Weights of a small mixture-of-experts language model, trained from scratch on English Wikipedia: a softmax router.
Below are experts of layer 2 (counted from 0) of a mixture-of-experts language model. Rows are named router (the router's row for the expert), up (a neuron's input weights, with its number) and show model dimensions 160-239. Each number is 500 + 50 x the weight over its row's rms, rounded and kept within 0 to 999. Numbers have three digits each.
After each expert's rows: "comes after" lists some tokens at least twice as common just before its tokens as in all text. This comes from a sample of Wikipedia text that the model never trained on. Tokens count by the router's weight.

# expert 31
router:511530468464495461458438605502549488546511481506436612481539543530504442520521418448503539468589515557536461484506515498429504551614493549460447465534506501531453484488588490505459514507520565576530535492568412471542482552549495539342499456
up0:510501486467527484554526458535557569504471414563494552472437519504552505452462390559526491514472552538553538504492491418548473525467514556550535497461506409476492555445577535486470532465505433547449517424532539405455529502415495541464486444
up1:582514515464468512498579479563537499494492527552480582432442530441450497477540512494430457475486477534496478541441503588497506464537550538551514563483518442496441507436518595511515501465443485425471485466612546482481533415430497448483519509
up2:531597562482504548590536459478447460479503476544569531503467434513544541501387470493504567517440515531478557523498519475505534455449566463458492456580525377537521608435542445584519545483614501501457475497411455527494458476444534404559530562
up3:516578476568588518508495459564458506512438575584479532456548589424458533538488521466483561456502571482580522519477487437460477502540539459463593468467517514472471517352494570496427423545575457450516505503571580557431584472482510392475594391
up4:556524522447530530532446508485451525489438579466532418498504489567505529622469546632460633537475412489449449588493466450550448463464497420476428555512483454520530564462424507627604482538516456537393495427606386444525453481462451445519533561
up5:561507556521507544594489373446477507510497418488597469575645525520489501463479439520529521436501435557545505528522472416431525466557528478579522462478472532555465522482515507541448554523439537474503431435427542539492476460494449483569545510
up6:549509491427467571500571488425458526483483521641464582449471501427459488527500485436483495490602551501575506533463446586418531487488607525495543527459596485536508465563541529543490510595566479537450505425487454514481518535422538437496544535
up7:524503546391518546549499475382447545458486513502561425439476518520557492466479452518434518504439498517541444456533518455435565447504477514542538423584442394483624519450549408533454553537513507561425507525528462515398387446423376482547590416
up8:609564495571512538483541444562441483456501529557451533403447553435423457535461532494461561535533587566530510496527525618452475528543555549508516540494506477532593579495529614546576451434573442522441449433557542479485546482501417429402600443
up9:524494526522501518563599425440402537480433460574503531484417439487470581520436500583451512435431521551515505539515490510542568484483580494545526508472474381506527503452522460518421535478496488466503546469439493483433499491529496500511491483
up10:396493524497476602556514426415476509493509464554557495516519459492521548418488499637421466523404519551489520530520500451472488474434576474536500539508528416535516531395493478522534484522513463402444438424490423551458427508400419441514589499
up11:517518501542548514539588431427450430432498449518546448478543495480573571496463465472493560505436493562454545546537499469426537502386621475476471453496472462481527606421588421566504490473532521526407515489472493499537431512468518458549537527
comes after: "-", " the", " (", " \"", " of", ":"

# expert 23
router:489471524468538518506545470477461554456540501562528489625430509452425552473460475508476490555507455458360551573505473568599516429584472470531474513489503489459439523532407570467552482450522400587467505495519515503520556482546496513613488554
up0:593478476444582458510488449473536486479515492499502591447406522579458487527526377451499472475491517486520481472497410484492546521577587451432623485433440529510568516526485512587456518505442447427455507522530491507505508474450531482335562459
up1:542507553519441567576450439457496462543546489481540477451505478512538453535462529483497506486482506529527530509452540421458493519487462462658490485475502458538610478503506524530455574501416520428488458465495487486529535484461546491502552429
up2:445534464464470442532523418429403424520469518472550506528470444511571503497468452518543505512410468439551486537426498531514465507498505486476619592373497469522514531528497517514473450456472459447596491492529458521515433548580497404419609528
up3:548435550498491532493455539486451519444546470456543500435508473513511535462525494440521522483491521438515474488452595505513506473575490510536525512588515516517451602561524479480500552513493531480421531477541418485446447538517601460495455547
up4:429535459522559456461505419414426414526498527502532526557500486534548480502489500543487420550427466475492410465455483530499492523459524480539654446352463530495492551487507510493465458406476493413530471469536425466495428564507445313501578529
up5:502600587472512441452445592487486505499492663458447488489432526509528411637437555514468527510540467454495503415421538487395513503564593458434487540418503448524612484581510497478414416499420491506406521511520398468549490483471478509480490510
up6:425535493451513490453524484511522452443530394447549443425481483492538538511443441592450507540506473444543502523547549500516534534537524527587500479416499437515528427520434409501416460501498561543515465493414576511549438471481526477417537498
up7:457496529497500454519541490449469551499509389557513485481496413429520437484548515606505432438456549544464394545467502512554529515526485508446582489568408462489511468423540421490558578530498534462447481481518497464528476552474494495581517451
up8:532459388533468537428513482439347541558478502346450523494449508441527475483507499488500548503464480572537474508506448465563492547431523445524505555484360516437505324495412534481589538487508550436443460418527483503496531540520429498477470506
up9:520507559507436549409560437481540466454540480516525503427429491470494508516396455557559589491544549543589479489486527446497568545404441458547498540498502472597603473502549452560444528517472557482481518409469432439548408585510520511469522447
up10:554495532525491557464525608429544479541471496416537442434493495506560536526506495560422491487513487493485473392542472456469482550427489500438509459491562479542556628432500533537526511466465539461520468576504411453630541551461496455484561492
up11:527453533533462462421561507559460432524409543412563445528431407611474573458520538490564529515525528451477488372519539540506563544567489515527510585449447524562451535561486423518581517478423530470386416447526508593468470576552471493516509517
comes after: " |\n", "\n", "0", "1", ")\n", ")"

# expert 13
router:513463493450456499520453496546491482443529434432441525551613565550547404553531456486545561453533454524537476471533513345470482588510442576505476535615528458497472467549500502522419559553455563524486451538544514618465493483450595623419436493
up0:552582550471504519466498486416479386483503517507490506451552481516461506468507471536459519490487530595483560507537577511527542545451520528551533529495549480549587629403499421545589483593561441461371555531586549612505492517497477466503494508
up1:492548459531441550479520568521445490449576573488590543468542457540490542543482412461477638408491582507506408440541526373475571478531512486486515526614333475479525536547424573543465616489547505540466445511542535505459434562494500473492504472
up2:517469497508539551479465513550455442527469455441492446508480518520542496493509498466470549433460476499536590448516518483480578531415441524507429511638544440581544474474517492499440648521468530541459447520468651474523549450546572506454527418
up3:422563507479622589489506534467450496476523475501532464480495512494535463528529538499425487542373498542462483407474531481527520416551501451476554425501461530591506540543521492514480360467557502518504455360523489502460492451483501437596563465
up4:535576538355442476535574518524512494513537600544486495511500392470437524519466522487520625533454502523534524492483461509526479471566521526522457476478498556608441523491463480543561450561598502352527579516574551471522500424528465464462541461
up5:500459500554497460473532634491420431523513518483478506548510544540499567483477514437525588454479523574417466468574589300466501530459457514462495510542459511491550560592574339461520517536449523497508461551607555533507451516517478477421491485
up6:459546495518513495529522463460443487546479482545547531431463487446500576494452460598513545547442514546452476511399499462494550479434494546550584504451489405498504630451500460549427472593501539492427584509453450461455420467512431478478548403
up7:519590493462576503526448434391509486577460527567480518541587504544563567501538421473418524542492531575606449543444489457432541483475553447514447476563473413507469513400601494503463548528533571453492589417452480513573475442411457507493619453
up8:523478511436479488474584506447502528513519487532388374501573498501481483508499537565558442498503460508487523455552568449497583463470520526551590521456522417443491462529429404559484536514545461513487438448522452433501531463569480566410500409
up9:556530558494486444480526523488457481458470477503493497459460484497518530423448378573495508604503490561446458501483506420487564483363562486464516546472461399476528517473557507548483478527585505393466491477480454436453450543447434494537571492
up10:609558504547505505491549506447532534585518494496463430460429431498453541498440482516474588472505514538446517408479552461402623517474427500535483542609549501522518531610484386471493477631424532528529501528561536477491463448484535454469483529
up11:465467507559507501537460560514508498454523487483552552465462500486571539407528410593497486524496545565511457470486493489458661555487525556553484431597436479476482514465501444453438478562539533413439446505480455474544426502482509501567535605
comes after: " ", ".", "201", "–", "200", "192"

# expert 20
router:432536525396517499472482456529412601503494563471452482516467569464524469522597584464542477570534462482590465444482489561591554429480518467546525488456453525446489474546481481450490492533491414521524491411478451483475389486492462521606495532
up0:559509421479469608458527543371500469515464534501583528440462508482430533532519463493452511521388548370540454494472481534474523452524515462582498452502440526511577406513451512537457503494471451489516456552591481434579403487539581515461563515
up1:648402513457541558565464471507478544457463441515523581481415493620564482499453457553478509460433548609486535554506494557543501424479558465506546538542435407586511570443441435510486532601529494497500541485433479490500354526595521580494458501
up2:482489524559515487619532417447383466443521544415440475462363510508555561501537532418521526423508507520538478413450508572506522489486371544538523545467529500522479498534435583477572481543459602510539374435454508522545436536450489544580408553
up3:485514526588493519520569525552455543504519462537410543529511542504490494586471482621474541553479441541556577517444530458528456432487552518462448495488487431473599413503442569480415516586593515490470500417514534535489455481572474488494519534
up4:582428532516566455579443473472506457531421440493522525481461420510528583420464476577304560524436468588527406388571551428550468564491505477500573473569508457546457493503496483571457577553466507456489569464455492536466559539467544494445460506
up5:500451526528498500482457466462446468585462564460431560420555448521513451563462491544543467515490532473550458536453534502578508586443529465474526516464491461455496568433566542580448445540484487540432506606427472466504440566459422597484503548
up6:475475480542441541604554496409505458542541501544450452551460504426499607539477456470524480449474566516609496440489526477417486476486492394434613358557621537476595490495550484517423487525552454486434507523530563545464467435513557492452590545
up7:502564509517427564539578551482468488502526478482433458453487482506505574515444463502423536459403497539485586437525547410508560523442474514507456448448470474531515502505534541605509472540555512447503471473535485507472445588401470409409492460
up8:460522424505497490596494482541479510495532462597421454469511504462489516527511538563505511462585493492510485473495540493492436585561446545433408379527522413454452412454425489537391542485497484491501573463621434518470429444558480422551576548
up9:412495476596425396546563450469512436509530456567442520465531606400502525533517505447456513411478512449454480527565543546497577508518532585489614480504493446508506486439635556553497500478550523481479433534463620499505565456576509445483529479
up10:503466459518468572474523450476502475529542476467436484442495476577418508510495514473595430499484490553496420482498376529464420469524602552475459411518494533527525486431434551478512608572507553504378428511482431589584489487465463517532540467
up11:511490506545515534563552590484418431512496468542519501451439442479517568450513487477352589515488509487480431423493518454429522470554501470461603525575505501514567555554470507553499592478544481561414542482488565546497493459472486442542548484
comes after: "-", " ", "\n\n", " |\n", "|---|---|---|---", ")"

# expert 15
router:513436482490469503453471488537533543521534389389494572457505474564514484493557585524628506442508454571579472453585377461457462539530494514533434445599533499413464467458545559580544547424459497565510506413434482650446572555415512489451516516
up0:375614503482520526453497533460536513467488565523515421591548445474588530463459437536417514552437535551549432521520471502442488498488458494540531446550426460565493548486521526494511487600525531516507489503439408510582516503486485540517520439
up1:468499626513579529568555422486440418529471466557524483511481446486600488492468509466446514556534505493551448490518545466529547484490473480558579449489452438530532534433529525573499522518471482465518407476534457423451432455476455494494504418
up2:551463475489539495508443477455530450421535467507462423505514423463523503582480578459438509531475523487489484471454482427460489499496436469461583508478545471485499540521517477494389621466581575439583565448542597551498516390478613546506443427
up3:589506544415512585533524507483545452524494555538520450501584482512512552606451505486475467546455541609515487499575518481380497417450505462623568427473483495509415531421623446550511648511465541436460548431457538475540513510412463485505543384
up4:491515503509623491507457407517496519452558554429551441505495473574523447431495617494467475505513582495433455535504543466535512539536538521613620482505490508481381441354451433459450529523497526497492489553526563469493559573432486496467510445
up5:517464574531500477492483447474487537543442495492520470510558512523577556439456498439511492499376544546527535522463428387318513501488420462547432503487553422549515488496544508546402465509491498521524537411563470605437510476465562568539492501
up6:528558551478500476491456573506457519429547553487455618427496477461476553533421507531554512548517487417561572578515461528490460558460443523456456454435485507481523534536553539518416480506476471491433524389518479491467457501607477565531531542
up7:616435477488474457457532479506546529550510445443488594463545535474459518492523395548412534485433492563520510534522521414441517503476574538478412571575478434576535545497497486593481576512581472596505463452463533579624513521365535461473481418
up8:516536567447445507515545495411526554472422492586482425497562430491570461541506518632562458492432618446483524567552527460547539517496510484535537446493459415441510507476575448608527574531525490512491502438478490477560541454479463440540517486
up9:416422386500552476511495448453437560436518426519447566533618542412493507501482496542509525562504486631530510528467519487493479559504570535543538444553531452503426442458534477489527569416610453538554479430514448507516501507395449557576523437
up10:499482597572517570560552515432422470473491468467549440498507494474560593539448482597476521573461558541520441473503466439414587431487480580533578477496432461513509543499567467596490517558521470483463468466481546450473442505495539463453582433
up11:441556485528438512558475501416390463479508412552527530562473403481491549552463528577497631499423484508517546468502596374544613533481471430553516501498537434623518605483474515569495503601522487494438478485517525533559455448504445468459578555
comes after: " ", "201", ".", "200", "–", "202"

# expert 21
router:546522442487525500428502582509498472551451497471505540551523521543473452557526502531519558551557575565498485456452558543459490532587586628492471578544451502583448534501551504500501568606462558590480498473603502540446567476508477472403512486
up0:549513509491548500574499475444392450545486548538538499502466501516560563445386489461431611458517566495612501488461441453444591446456483541509488436497472504533537529465512398595463490488536471518459481437471523520508495501439532539495598555
up1:488536488437528489517540531503468575477466508526471576548545558531476462525498495546489447533537547554504517512469471537420471582386549576505497370486535473405573583415512497523513553402522518513496492460552449620513568495525493460481578501
up2:440559551438550495548573489534369498465523497537512554512513451400523580440420507552555565528444536514502526571467434450511582566502502554514524476515519439544617583437493514530456535545562510479431453450552462525452453537437507427535595498
up3:494540555528568556515542437473443441497491505612474495550524476428494592484445412493543522525475591505509504458554486469497599490478509525504533454501400443523491582424527459546461521562500472503381448454562506564463434494475473493579578457
up4:505622548455449505573493568522503435489431471461571550527498484540556508531486392587490496446470500500604382448505471570529488487547414516504561543418443545492471546470586468500556533479418522544445465501520467453491490560484461485503457578
up5:525457531402603576515460604545431611469421475502455504439551436484484471633483518453445542506490532581619531342456464490489609508427480569473525488483492529529515510485578529485440429522485462502443498445460482549539513535521510507461477509
up6:390540493464512544517538416491388533478550535540439383485526482470454508518508464539507556504542534462481534514444418479439452441497502454513517550564425470477502527485487485499533466584578414420432500510559465466534558480480490484485501517
up7:470519462507605547502485475606559472526443528514467401469560474538476518490501556591506508542472501599513506484622433499552466453497483535457540511568434472606540453524507488514428557620572512533478515383416536541562553437520468570500512459
up8:511499528556465525535468434512428507520548409575484534489565526431413536474499515461504557551496473546491551515504525451468554492433378554524540460594410499517489583488523514546470499515550494539505513437511514551513513545425483440521529476
up9:419493549459496591528543519387479477470478508536535459482534480463550504451428474559470472456414486555555451431507551478524523505422498517523512567491543406492472517598463434586478490575499502504513425496368538601490448611406455523528527492
up10:525443522463546402510467481445430522485432431551557532447469515500525514503481437540506432472507337478541578412445413484475484545490556528550507495413536419508524592493581442566579472446440543514478463484530486540547520493527482497490460520
up11:496505449549528573498523418529449465563493507544539498480431580458482555423409542532459525505513509482535555500473528369563504454441361509487500528497473448564575610482512488520474506570618493432432432423421551517549471483480482359520512540
comes after: " (", " ", "1", ":", "9", "2"

# expert 29
router:500529459491512477455500539494510510536514475483410527544489594522483439479459513436558461491528531533548507523551563465552557614507437524466568491584455464491566446465521507496485540498510537503456543518441519506512483521490456624447467419
up0:431544519513502495567542504483450507445580487518611420528527507435527575454511460551474516472384432580553387470428431442548499455423462483413387540585422524545562526504423422598499553474540464429451521385444571484422527548402458444464525578
up1:426478549532538511615562478434409532465501487506529521457505513498551581496387487541505580586467459491531474464478484473410545482443445508602507435419436499435495551413433455565424536487514457461498525382544453524531368495483511440514498500
up2:496483528462524604533490450469449459531429430535540478477496459435565596507453567519423554539444521538489536409501503423434489495442567484552480527462521410501459574494518442571458451512492411513423462427542441564511400458502447476551528542
up3:481498594511511569546571496457396476511451441509541469416576458490525528480445453557485584484428482543471539450533483433545522451457484499474552484504467423508535584459478453565493464529554480489468448449514413510501464549469508447538605500
up4:486456503443552461518559498439469505456402504485578576512490377478600569517381453530432470536535449563559534407517453509546420492473449479525516572449499529496537520517524582507496508461466520566505551397543555519434509530535471559441609476
up5:502453569548513502560564430463430420522424449526535438394515460420525552503435466553361553503459460544476514439492519418547440487435511444458553473459551443537488533470561421542440499482548519481403458493528457550441429590526510529529532511
up6:439599597523519573573563489449440532509502479496448484444461529484533577461381398484573553541392473529487485448531479395478529453467491495509518487455444462509514489455502429497442541511537477482434460465472433498535438571457457508539515439
up7:510552537517542515483471543445482485504530556602545510546476486547470472553416507518422559483463566471557502588465558416545556560433535336490552512448591514524468557464543548512461498480475556500473515451468484495584465489527424394514498541
up8:471434564537482556501399469478552485511487419502514413580549525512476423414481426496541513510534517569502482467459522474472500419450564493596479497474556351413540474501533457543525501428498462592422394420478550452570482569434558460545535418
up9:540555534467508544596531495463415494573461453542512515463572503498533578491419498552431549491415502534481451457453466440490567491432497544497501444511547389549451571450458485516405504548491436486380484464520457501430401519532490430512547538
up10:489569564505516560556507495531499418515457525450618446450551453494513548469490426571416522503445425558541416505511409423462520431440517462481451584529502505558569538446490442570498522503548419470437434457434486522480424567423524489445488447
up11:577478471553515473469390511475486499555449544463472507446573455560450536528505432490412447510542530505578561472468561481460548530494579556472480463553542543452526464549512530527511511510506444563414575397489499498516586399508495489521634468
comes after: " the", ",", " and", " of", ":", "-"

# expert 25
router:528554527563498447534528596486479466494451569576560483477495490511527486474483516448410512490476532444507522498491561512512505516475471505468559564533459444557491566588321458457530454570443534406495462564540578432492447404563485530430488529
up0:503517614516574574600564532484523509506516512559577527464605513396449459494535412563485497555495634590553552513530560483486441423493527544508456515466406542543434539496526502479490429574525540443513624545466467522515474497555423414502515534
up1:443630521581599465531480361494381457499514462465492561498535484459548542421562520496499483483466542545491479412489449544507573510463509541558426503472549417508494577459561466529461486392480464509525461510413519583493538493487541453515530551
up2:532586450514522503537475520451442524546509495515446503414440513422528439442483477526465490514497538565513420465503594529443458446471478591531421500489403461529655540371569430486445456568430512434458478430626523505463495522510463506476513454
up3:474475479518472580466453477574476577540541478515541545435444457436545489387469471529563502534456547480544457528511478590469540484336477599531517418439461421527463515455486431466512507523507571518492507555532557412530408462556535445476437619
up4:503491493489539521556509404517479494534449421453499551464547424499541546532462456433388571554437559616472494396447480486432488468496532528516519542499516463540498521463561499572476545514483527459386470448540395491492576520474516492542537490
up5:469520519547515522615491513449494420514481525541634548408587476519484561566470413501489616545445501534504571435526508459395516467482450524627470461466540379495565597471529467605458515531491535475430473424428476510507399448443452428547601501
up6:477547515496620513462476334457423546500480530439564452511513436531486449571453608542520469594513492483525449460514545414456548519536463538528557410416484488438465505439526472457516594517440444598488504388502515507580489474447517432519543522
up7:414502532556458558555560483503474519556514491520471530397550459412515519496425455516484556488436548566480450435589493535457432445496506523525505453564512429440447595492586543597467542497475432510433439481485494541522437533524563452524484488
up8:525449463478573555543647425481457544471525529609476423491478493388580504508496500418511510444530526524449391366593462449482451402530533528484482557445562534548524498471413504485588470426559413450500438478566448616474522522479553550474533500
up9:565481498535491532559478487486478542395409437575551456455576430492495477524490516566470515484462483504530440507552482442481495429442521416512507571443533478534466583474573486479494446507556551473400510419503529594533545529474474467633495445
up10:372515586474526474470505466472467428474515489577515493442449422504522462457447462517493482452475528491547523538473460529530469515385511405556597586565541445414518441568485507575559466444483479426430438476466502393396453485466469482474477608
up11:413495477499546537568529399452437473498379489509552518443468543459525522487484507597418613574484452509467424458499507439477539498457506497541512495459489448397486595497479457545463493463510424511449453446500424522478461497466527556507603513
comes after: " |", " ", ";", " the", "|", " a"

# expert 17
router:482461532504527488486459533561535420509505448464466410485592528585543438506566457520581477495550558523503504563614497472419529549537525507461550322597577439478526472510570478522423577470492513491512425455507511523435486555468505505526458349
up0:474517570549529566632572491453473451475478439521503541476447511460551544517404489481467545514458501501522486439526483424503520449435471478576477441456482472498553553357454426507484456561511480514476443388503468501486429541407494412453540472
up1:566489481465445524454497458469491514493572530541499557597575612502533441483523484449539508513455583476458559406501500392409552552535512523559558470550484443470473529480573448538482527554528508570543438506592521517521536598532603471481507480
up2:431571373462566576507434528412555472540544538554470362466484580525447482518465383461474603502543522570590438459553455525529504464413413442428508558503461516477496522460619434523564427501358565575474509463510483535571450485404511437592558512
up3:419566475441525524498495398554477474539436562487526549547589521418468569478480499536593461543482462496507556477453483519456589528480468576497524509469497518560535491486556548443518432452502502440566516422484463474405583425373520572526523578
up4:525518571519435544494538527519571552568514395488494502542543498568567436560452506468444526546548488557482572480513667387498486552499504454512432493403444399472471484438566412617555575512559518580536589502619514510466524510535554462433531490
up5:501541602504593602505505512524513485473486506542546433510536473429435533442502540608483454522546465558459492503481524486471624475486455476487427459506399398505615512515508450491534561626478458509464510506526594492429487516532527553586487543
up6:578497496455514482565592488534536491469452542496495565529499556494464584501487642502515479488467419510470466505525472436415512498523559532433432544474483461534465448502564481523541439456493514489475406475548515505516501511514469560516516592
up7:536562564477503508566572459451459513487500472587537520437474533446561547515446529478404602551475516526507444524525476462549526558464501552415589512509430448537447589492488468461521511510520518455379483482646464517477475473523517441536527476
up8:447535537502400459562553498456563431421549478490524519489507500458528456470432516494420479634446478483541450432522476426501570569524565518547512536500616513515385596487550414481555546561512568520473492461499536505464431563491553515456547466
up9:370489498438555473488466420433536514511459533460626403513654454500647493520476453522471537435523530535628473483461457496499506514384506462469515472508495493474569511503462433520427503470485433430454413472471589468462433496523413520528492465
up10:443480483500569518568573453443398438467511501575500472471467477421515554507477504534446635570457498497546444459474522476464521542444494571476497505442454447530474576462527513535462495565539480496464471437515445497472397466473528458436549561
up11:542561571516499549532520467455523456431476485537480433525529505525485525495450517519479491459400505548460457467463531508515538457372526495556518456465500507448528501482514458597492435501538605487455537446538454419529395503470528496505596532
comes after: " |", ",", " in", "|", " of", ":"

# expert 1
router:524432530590519452544446445468450542482467485470494516570456388499514533582529537535569461492548490428474581489536498426495489527538426517472554489387534484486451527441466566431488382433471558522555567489523440574472537473536560504495498553
up0:482497440438409542393476490494508613386507457556491547476403500564500565469471464523460555478488502561561474406459514394521507562494554543483574423539457482501522476470534536571459498515537429449561418411494393507470482457493438489531611556
up1:482528426505550606419524456496482559467581424581501476462495425475499523430479507506433537481493544536427522511523465475505457479454510469596521500461471498484505497567484499535484445504479370598514423484378508488525473619486415630486476481
up2:557484519388453520502602507535482494556540571595530503431503486464379499506531528534517405411446529427606533601513498466442496488514516558542480494505405421487505577529405484471473596465555573475468477401441528475469465579483436420539523535
up3:520449472474575535502551476532548439510532472563431514486463485413544543372526431494533533442463564460453410445480456578464578573536467439520456458486545444474483567536606501466509515489432557445507464388416450484484446508459484389511467522
up4:512407553508491549514407519405479540608474395521581532545522585508467597388477608456458502552543420513502540493496597425473503447527456428495547475454491470467505561377480354518408539488453535466528518414489554524532508530434508528533453493
up5:492523490571464519518464545438457607478468437543510578506439550491493470523426424549519532534437448415552516506495512491486499495418543415524475515454459543486558565471456456450467423581503498491496446428472520461502481431605391500441592514
up6:431526522472436482484501501558428528548521457486558543476561435424571512448535528581504507509512523401403574552574505452475551508569515514510509538465375452538558557404517391456432534469516435527476446401526454471400486584525555496563530515
up7:502503496533555444528551537445613574555492496507580602505561453449510571536463421531419499463513504554615478551480522476487587541458524497502508475500556530522474623437514431594512518473601408426505528550436497493523440505562490576363565441
up8:549459409523559452632526474436412451491494399598457506455478451508571561535397472439494496488515431519509607542479494495466488485405362537529509415376506488480575467446504562526471503394518474555571506473508524522505441558573465463457522525
up9:561493518553480581542458465468520514422545484449477563413593400481505594571470508513530492506450468478452497535499537436500430577508487540476499555434556517408526445493525532548489436444507518549512502439419471533556555568458493513596556494
up10:531505561490481532495534449465583495471608460494617489529470517488590521532494493519497404564470571441558513472557455591498526396561422538467529548558434540456511493378397508524383498513492478487505577452516367482553516565522516504530482527
up11:417523586499491571573570482543487571467599451639410555473475457451597537491492484522507526480519506452473364584523405549507471471521503591465469330440541444541508566489515574571536499460535435525374471470512495537503479469466477525490511470
comes after: " ", "–", "201", "202", "′", " M"

# expert 18
router:541407463533485507512445530468553578533514491490513500549518552548495511458493504413534502559474538504496622557456518544549510431435484485475390480394600535419514435453512610454409545551414480504598476427562548467561544434509496470509463420
up0:520373449492461553510500373545455444490581458498456486583463423433488539511449479522553456440526535523553530503502592530517577525517497534549489448520537567525456484484442526589531504511465475505433459454454474549580468537450462428452504531
up1:513476552510547576589523464483473560416477482523407463535525509359593575428487440511477497421510451548447492423478478456523482570562502438501485493662519503529456524488470477574490512524460474514514505510548553628469530499490518533460506472
up2:487527540514525489533551594435403482490420489508541460430465440448560633513430464561452533476483408461472489475523524485494586562467571483519552450477436481560542540390501442581497504502502449503461512477454444522503440555517467488517605527
up3:579500525504411489494540468525521531519512493449509578522440430395466536551433547480535471398500503496589514440462497532512516530481511468431427511557461467588477562477607544508512522485501544430499587529428512567490539437505466543497585545
up4:483504487500545544478454457471492489492492465457537456470489508549487521484460439378578467420452537443501593472501513401509563417579410513477493492466402468533508545454520372492458522475568536561535595524475470534487464561496474482479484514
up5:510491521486502477558518517406544526533456504531556499528605389400423586477474550498499568510491571481486448463603537389495554404386468585582477402450521479470534454507454499521464579566576489522476439506505552510562529464516448434472512483
up6:504495439573470557529471441481472444613447431542552493558560444467489504588480512519513550463458469510470449497452599476537466455527419541476550550404521406588488479427527562513501497529406405512517502506512510464429496516599523528539494540
up7:541510486492515580504496466529471533497497573557393547506466503531438537428484451522517455468456555443539470582496538589586633517447535441550573498403538391513551500457408452472524461326519455530441506543460483475655510521544526383477533555
up8:520523580501492500470531524537575498437553402510476440510395389494484582414500505650539533585475529561493435495494493502519480482489492533493429530583466544596507536455508582535512505513326442460491509499457524436481471573475525547469500504
up9:424552480475460568506559526586444449568508559456456506523456483559506595352511566499461607478478439444550411473489507560461461486493467597376451563504489520509565474509553484529523509492534496521482500539456470494496536432490501448499529540
up10:495475484416501420455450483419430426558471476492527428458402548596481520506571451592496545583516456487561521494486502392480511512544413491445481514507503531544472560483501356454505523564484499518499469417523499476489469419489473456494510547
up11:403512533590549536519496432493474476480475482480472498494379519544595563445451523564496480539470484523498507443539499440504362469500484551594503466528512448565527575460553591491506515535447432508550490529390504495473457583519607530467477518
comes after: " |", "|", ";", ":", " October", " January"

# expert 27
router:531419525571468490464418578553551545485486560497489485506555469492524432531529374399515476484583496503552554547481548499458489445491491505507441407581574431497568435462496527483423509482552524524527493456481516465581480559323523521427463364
up0:474445503531464530482484510447517466546517572510508489463468409555482523536402444486536464498491481459525471483512535441404531504530498601435504494486612457416433516498508539577528532475556509559518450470524420426530434521499456562497549509
up1:507566520473506516590577436469508443509492457468496495432517495489613545396458533519440614546445521581465493462516507369485536512414571564497495526424415450532523645423433453551469515551549456581423499433474488494425514544524508504554561555
up2:491480481573512428517596508468492411617459422547498488435506458525540498489441526412499490461582435478521469482483576509523415501477501422519632471569429552438507485571449532562549487499464519465493478539530499571499482449425458502451520530
up3:523533517505555480514430530509435427508479520452440505495470524585490471512518512463424568509453486566568447463507513417470599520461536537506563530339465387497562525524549461525542542439556458534466499499591548471431550573610498406610523546
up4:430460601520490535525550454504532444511464469511549551487531524491528370500558461495522593564505453458424460465420513432506461519430485507534433467515497506446605517600600467479439541516517407454439538454492402537422459512542436555461463556
up5:465544479524577543508487567503479507533570520511486487555564487538460440510522428474453468508463468550589490468507535473364490390449523567541548575534533372498503462489623486582534549528545500494485514448517505516435433537476511532531500383
up6:595486475442463433461518521491426521485509447585507475540444437484468579468463536531506471564404514485512507535541537549511505487408541471483508487441449505517490558473574512475485428505450561565458541475518473447567560449518514469532526493
up7:482512489479519472576601385470445497498470464462504439543448451492512573499426523489495536569422510505582437506446427427462571510432505577516513454491475498572561560466546442583489491511511472485401427540472394500462454454520475505529620554
up8:550552544566487487514460476505550396470586508367536464485616545498479490528448519501466573500465464530585437477504545485384476483466481496558512381524559496394501519541481559527415514516489493523487468464495505435494467554477511441505493420
up9:429504473473503552510503402461506472488493478481473557393545500652440440604559486599536524523472553631583415582482524478458437576493497491603519498450507504479418467446446555530536450486418511523533492485486563522531400534375465442471466452
up10:456470484481416529441511502474446471519459469478544450434451443483562500555567606583512556566478554481584440467523447427424588384491444473553508448516513490442532572444556502636462459490475436538433542484494515474524493427468460515543564504
up11:579585597463476442507483477541534425552484506428575394468540442462495491475493588511416479482466526570495467498509475441407529489466536595506542473550486449470527477564543463593597470433564505497547411469522470498474415609487513555562466548
comes after: " |", " the", " in", "|", ":", " of"